python train.py --balance_loss=0.008 --norm="layernorm" --tie_embeddings=true --init_std_qkv=0.0391 --optimizer="ademamix" --weight_decay=0.43 --doc_mask=true
Below are experts of layer 2 (counted from 0) of a mixture-of-experts language model. Rows are named up (a neuron's input weights, with its number), down (a neuron's output weights, with its number) and show model dimensions 0-255. Each number is 500 + 40 x the weight over its row's rms, rounded and kept within 0 to 999. Numbers have three digits each.
Before each expert's rows: "raises" lists some tokens whose logits its average output raises strongly, later layers aside. This comes from a sample of Wikipedia text that the model never trained on.

# expert 17
raises: "ult", "ission", "aster", "idd", "urr", "ilitary"
up2:525561448476479548522476428512521527545480510509494494505449541445580496462533489436460515468527560506457470498554520483431522493567396520581558515517418539501556493517499466484489496513480556580537434488512471490508518541577477498504494562496539456494438499490512521504427468542465458531543486464483493467587489456447495558465480599487526502517522553558547522472440488494507459486444561402486506567501527482503504483588604528494490507494468425458568512572457535511507491492489485469516522509475611460495509500432519486449579517487401536527423536503552495474554518523530470561547499502579503517457517547539476471568524525438529530501506508470480511377473500470490548543472549449505505483537495541451442456540481467542521492490496496498506504522452518508470531479577528
down2:521487497478487473456536543520432480470508519518544485474528508501529526488496485535474493541559519530536440533544506433476479451399516487495476501541482516518385505553588513525487471531547509551606538577401496399431502463470520543504465451516531477511483402481436487476520527540507508479485486460501526494480518457451471508483484491547554520567430499428482516471553545511539516461515511490597498491587591495531515558431506467542524455457516529532530489475506466486495565496471478567505444441536444483496510522489531504530525538500582491491552488480450439509398515405476396458513542528513469549519498490491436520470450518522476482501561524507511534491513425448547446450536551540471444475528547545455488585490549519539510500410499503520492494530581486528487482518468487
up3:484540541510527538533496540480523546520504530550474580458494428545484495414502496447490481488471448542587543486486558519469485579524489535497506528497431467469503481456459516556532534540494465474514493519399573513525428477540550524527477443468516559442542537553464503507514472545515466518450505537528456501566482526524518466513490498519463420461524471469492466497451507430508426553479580527496510496438417485532515484530407472521554483482460553482567525451504550515599461493501537523459577477507488441496524493518543539485560512561582492530521486506477494538447500512446511469460451470473521435483553512506561492415508499522615498512464501525492444467490462501516517460487533433517469457429521447562478467585533491599430462518521529501526515514392483568533449499479521
down3:521444512563493494513467443470506515507506455491468563493462549470480419511600574517543486469538467525457455447502523525531458516442490539469451452417487558416483438500473535420483488514502558457540589425484508495516483555519521480484461600549482543556538511480534439517599457494495494474584503498540500485478557474548444485434505494417498524505505500470515493453489533471564532482543454546556524533576564478507512517552473458521474582462407533524501529488429474448460506463541516548488475445565488475565456473513491477530530501587480492448477437485506454534451540497437488449474500455495496490449478441541482456568513505546493506469555522503593499498490483464503513445556529428528462565594512503501519530498470527494491523502482481516555524468520481436506536582520526
up4:542471451492502531564498536476513521492465528512485522465590507543432494549630498485472450551463511532530389492476544513552539443470582520486462508510453551508557469520575564508454479515555548525572523465531461473482523540563489480462533482472493505519530587497496525493537458512562509487414448487548429494444579466504501483492490521377505555507512574451524475538599514466463534516435496519489502462501460478487503441468532539526486444446536438507557488440508495486499551557486486531479511456520501538398451556542529512491471465530494451480405578482520474554495536501511489516481445544491464489557546473509503481408479510517576483483513440481464472556522503503507487490547494472462509416502504427505563516551491477517509503546515454506456532507480484512552588446480528
down4:491494489495500500517512509457491531542581466526463552422458543402531525496475517497586554502536504470454472503518537501459474540423533523414479569549451463543527520503438497479486514536518516495514497537418509442503484452482505549487498422451443520530470517495513502530543432497515521553565591490542551485498483531528502485541541496471436456533528462492553561400500449502566451558453487514625456437520467452518483503464516526507437521528490491491478489541514537517472422489459487508498526527517528476463544496481527480469448585512368459453512501541429587497479470505501464469528445425452507535455489527563495478528528462533506553537475472550537490459522500499451516580436526484499518595546583498492477453541520541511521466514452405548503471482538502440530544501497520

# expert 10
raises: "7", "0", "6", "8", "5", "9"
up2:520487469554499557549538516479486605474535511506522490529502464466461517494442539666485485480536502490498500521492476595496503476516517414490542421483459503566455472495560507526519484501553524510515507510476508536526446489572542521454477415596518512495538539517508508484507527529545440537499577451444530474516483577583474476476502533432452522537547513471477459582557520552538440515524382495504481549564464457517516490517483442532492499448533446506514386475515491486458510483547455426541496580581513480479539513511477439469540548531555535485553460533442509484498495517510539459489495450472546453471527481486529495455483480491507527476526428516486516586538585491488464526449526562515509481482527462451474463470489558498526500538465449503544522454525502459402496504547511
down2:490465516534501597508531573493436538516514427501511536495469487526450560491485497538522539477495485477520504495596395432518529492490520513427530478494477467508564478527427539520534577515592534510479570508531456554500545522556472466510567471518443509526453530411468543438534513527525552519469478462527540537505522463456460513497516482471474531505475543513420516469531475513471588444506504561587507479520518575482508590395553508519494513496456447436583450460503529481504447506526526589451499538523485450515464497492429452518411490476510490491542498454523447451463570444473483544454458490545537508456476477444457483496532532508487513484550560571510454478446544510563452559475521479546500566544505512461524503447508508484415469480429475487470451506550476441501503474486521
up3:458483427574469568538499460506558514519494494486488474547505541472486481495578445482530493443524524590505495440498559518492485513545499487455477406458478457453469506445441475506500512472508498518575421524497542529446539471582509472515527524519487448479509549475427560504474468444468456405419507434498542511558543493494565559395563486554551542506529503490554446477486475462492531536473460508388439580500555394529473492507553521496478512461506490502504487528516453499469503470501452458481512522511458561493502458436494503534478442502527478510395509460550467465462501637493522526507529476529508541518456520551514521501527553516573551499485470547526535519491525506514449570471490507492560504496526537447476510477495453492512474552436424511461506466454413535476556503455504
down3:525473531488511557484456473531465448523461528500586513550533494533540530492454426446431461510485584507510542525526497544427478473498484562494489564554446492452503426545424543506504470411518592433425482501538490527503480406574510529514561487530458505483476479517528509513529459441545505484538458531450494535485491469482516471551516552455528499502421459538491586530546478440449474505493504488501545534469504573498525534447437468533504436511430498468523563483487478472522484522441499560527477497511518487504424552578466478513431455421439508520566517494520444488504514434456506548515565435517506504443496506569488460516455535498523508500530585509503478487557503498519508511554473420421433397533525483540489507538522524577484583504494531488434499502518493576530506556512461
up4:497455530487559539542478477492459470496460477533547474536489474538572510536433507544467467474590439441548473525471524548513489505553460478457522498495487481566527505434510460439500484497523455554519470477494513522545431543473592519505562495497521540518546468599511481467463526485550554528496524457453541526516541590447500419475410491464514479465484509508517458519559494488426472546491465476439444442524517477487604523481470556487520512555549451535430464549446502468472544450520409531470460495474519513526511535475471462504490565503521545471561462506542537445478511535482528457448492543505505417483424496493462503458523527490472414416558485472497503512554546471532521523438465509485526495476587403477523527477487450512575585505536499539523468539512498445429489446568443
down4:506482517507517491488496473557488514489505522482498572444419463474491540494494558493551500544412488484490516463549467481529562585530468502468531417509510515454509445547490483425496503500520487469485602471461541523480477473540556509511510533530561511448477487531546470434467368546500500517443540532491500506480486458484524497560574585522460484541484581514480508479497488544484475512480518527497498488490516534518572519527501485497473467503524478469482506432452498502527592486515401442546476417495568511575499492532427414451538508482509567486475583567524446485480480568527553449519509485586521513497476491393526494498453463504525501493454518598484444496511460483546517494525495548549449495537446436539515509531499562442450491485464523504535463383594570477465531494482488

# expert 1
raises: "\n", " ", "):"
up2:576549495447507509525573500498505457497483513537450522479432505497436526542516409473499542537506529450507521521491497526450512481522474536482551495480547495528457481532519452466469533470440426544479418490548529454498488546539523404479406490458533481502526541531552514524471466526512465512456398611460558533535471543433572475532505494448527527494518426539425495431522493504546543515509558570500509497497544451428505605425429557521441464491457474377517505573483547464482517492491526480501476459490514493558487467505538559432501519542510483468443507489492457501529485444470515471466547520468531522458424514524452424419453570509482527537505473458543494457475474383541473506479503435500519467488519446502486543547502497525524504488460512495507552547507490455465529439514485
down2:485462535468503518503461462503483520535498452506463519426562508468529531510493523550477564496534490471472540510482513494502528489550524494477516554498497453521542498513494519445488478564500544506554497531530479529521474521485477487405522551501469496516474551477506483440510494396507432470530542535536540498441528466499539557470492464449474505430547570422468528456560475528404563509448547401604401453570549466479492527539475571507507514466585472488555526490548482509540494473578453457496468504525508471439487506484528485528453443513494555487471476519512506524469526556500417494469497480533538588507472406540498552418566535460504460522483550496546474500601463476546518453494508521508491519508423551462563515549424466506519550492453456511444460509399465512562463483585517
up3:558500427503448462518502503403454463475519525440577499464571544477483494522578489433528541504450504451414514527537574501539462461489455513484501546476475507553484493515604488470581484416524515512487524448448460425524475460545529601529504507552611526452494612523518502558441464496506497505507504535534535508523549543547473477513541528531485510548448523455439524474521470503585515537561452408498488460522441514477496572486525494507483446503458505492559479469462540475550512503512553520456436522580459495564421577504473577475565560447502486524493507533505479545482518439504518451435488568487443503520514430527517541516500485553447478486540536453481464488537528517525494447502471527470494488465494420433523441558495508454494453540505489481511517519459510516496515462484509
down3:449449514477464518486450471553470485522490571473530478562465496500550500491490523471496414480478482456535489512468521518536526524419602524522504510528492507517574527454475521555441499504560483479522464491459486512456411498461474499511455480493522502474470483480493532474431597562513478652505518506522451490528526544498409505518449546422496430481440577571509467516443516504494419472542588510541529592501501523469497461509510507519436487486522483567514504535505452545506481552506477504552490586526499474507577474488438523510458611536558505487503526429487555507504451549541475419534527439476502560491472548568492520434486495470508535487502501466489489448474458500391481499496515431533490444491484533550475488500482473531515536476552557470625506518557491501467472521490484
up4:495599466554470517527552476514452468506503530557490475480539552507451519449482526506522549518488476413471561503544523512522484440489524474493550461498548488572465547524548413516459520513488472522535473499513526564567478496496549471508531489377506537507534555506504479560471482485481528532411541541459477546488464564492488437469483525488462519495494522525470366555453477404505501564473459567482506496589412541503464561571412512474525539477422493557539483516516462492452574523546570509529484459499438462462489487501518513481445601437494472484512530524540477530531439464450508530496487510493515480507537453514508482475531568458551508500450462490441452544500498548566533442442458464472529508520495487419514468554502564427433520506466511494582496460485473466507496512538509
down4:495550516481488426497538505557604480472553552504411553502528491460484500485504489425434512494513485482515476509500445448533496573481541431495493517474471484501543527531490494508485588520474460537524568580434530482451599515530548498500503501551563563482484472522499570477526465567448529493450481511458530447421460493479534427475489506438547483547559448547509503579536498426526491491534498551430487419452466476474517529517572505526559497509542524499499446491520522423439552565473513549503527561478450501516465500453463467509528387488470469509549532521511493462508519517435564498520526494547501459425513411446528551525529468434564482536525415492448476519514489507442504506463443396471483467578487476556506530498560487564527539526481487461479486512496478520492447505488519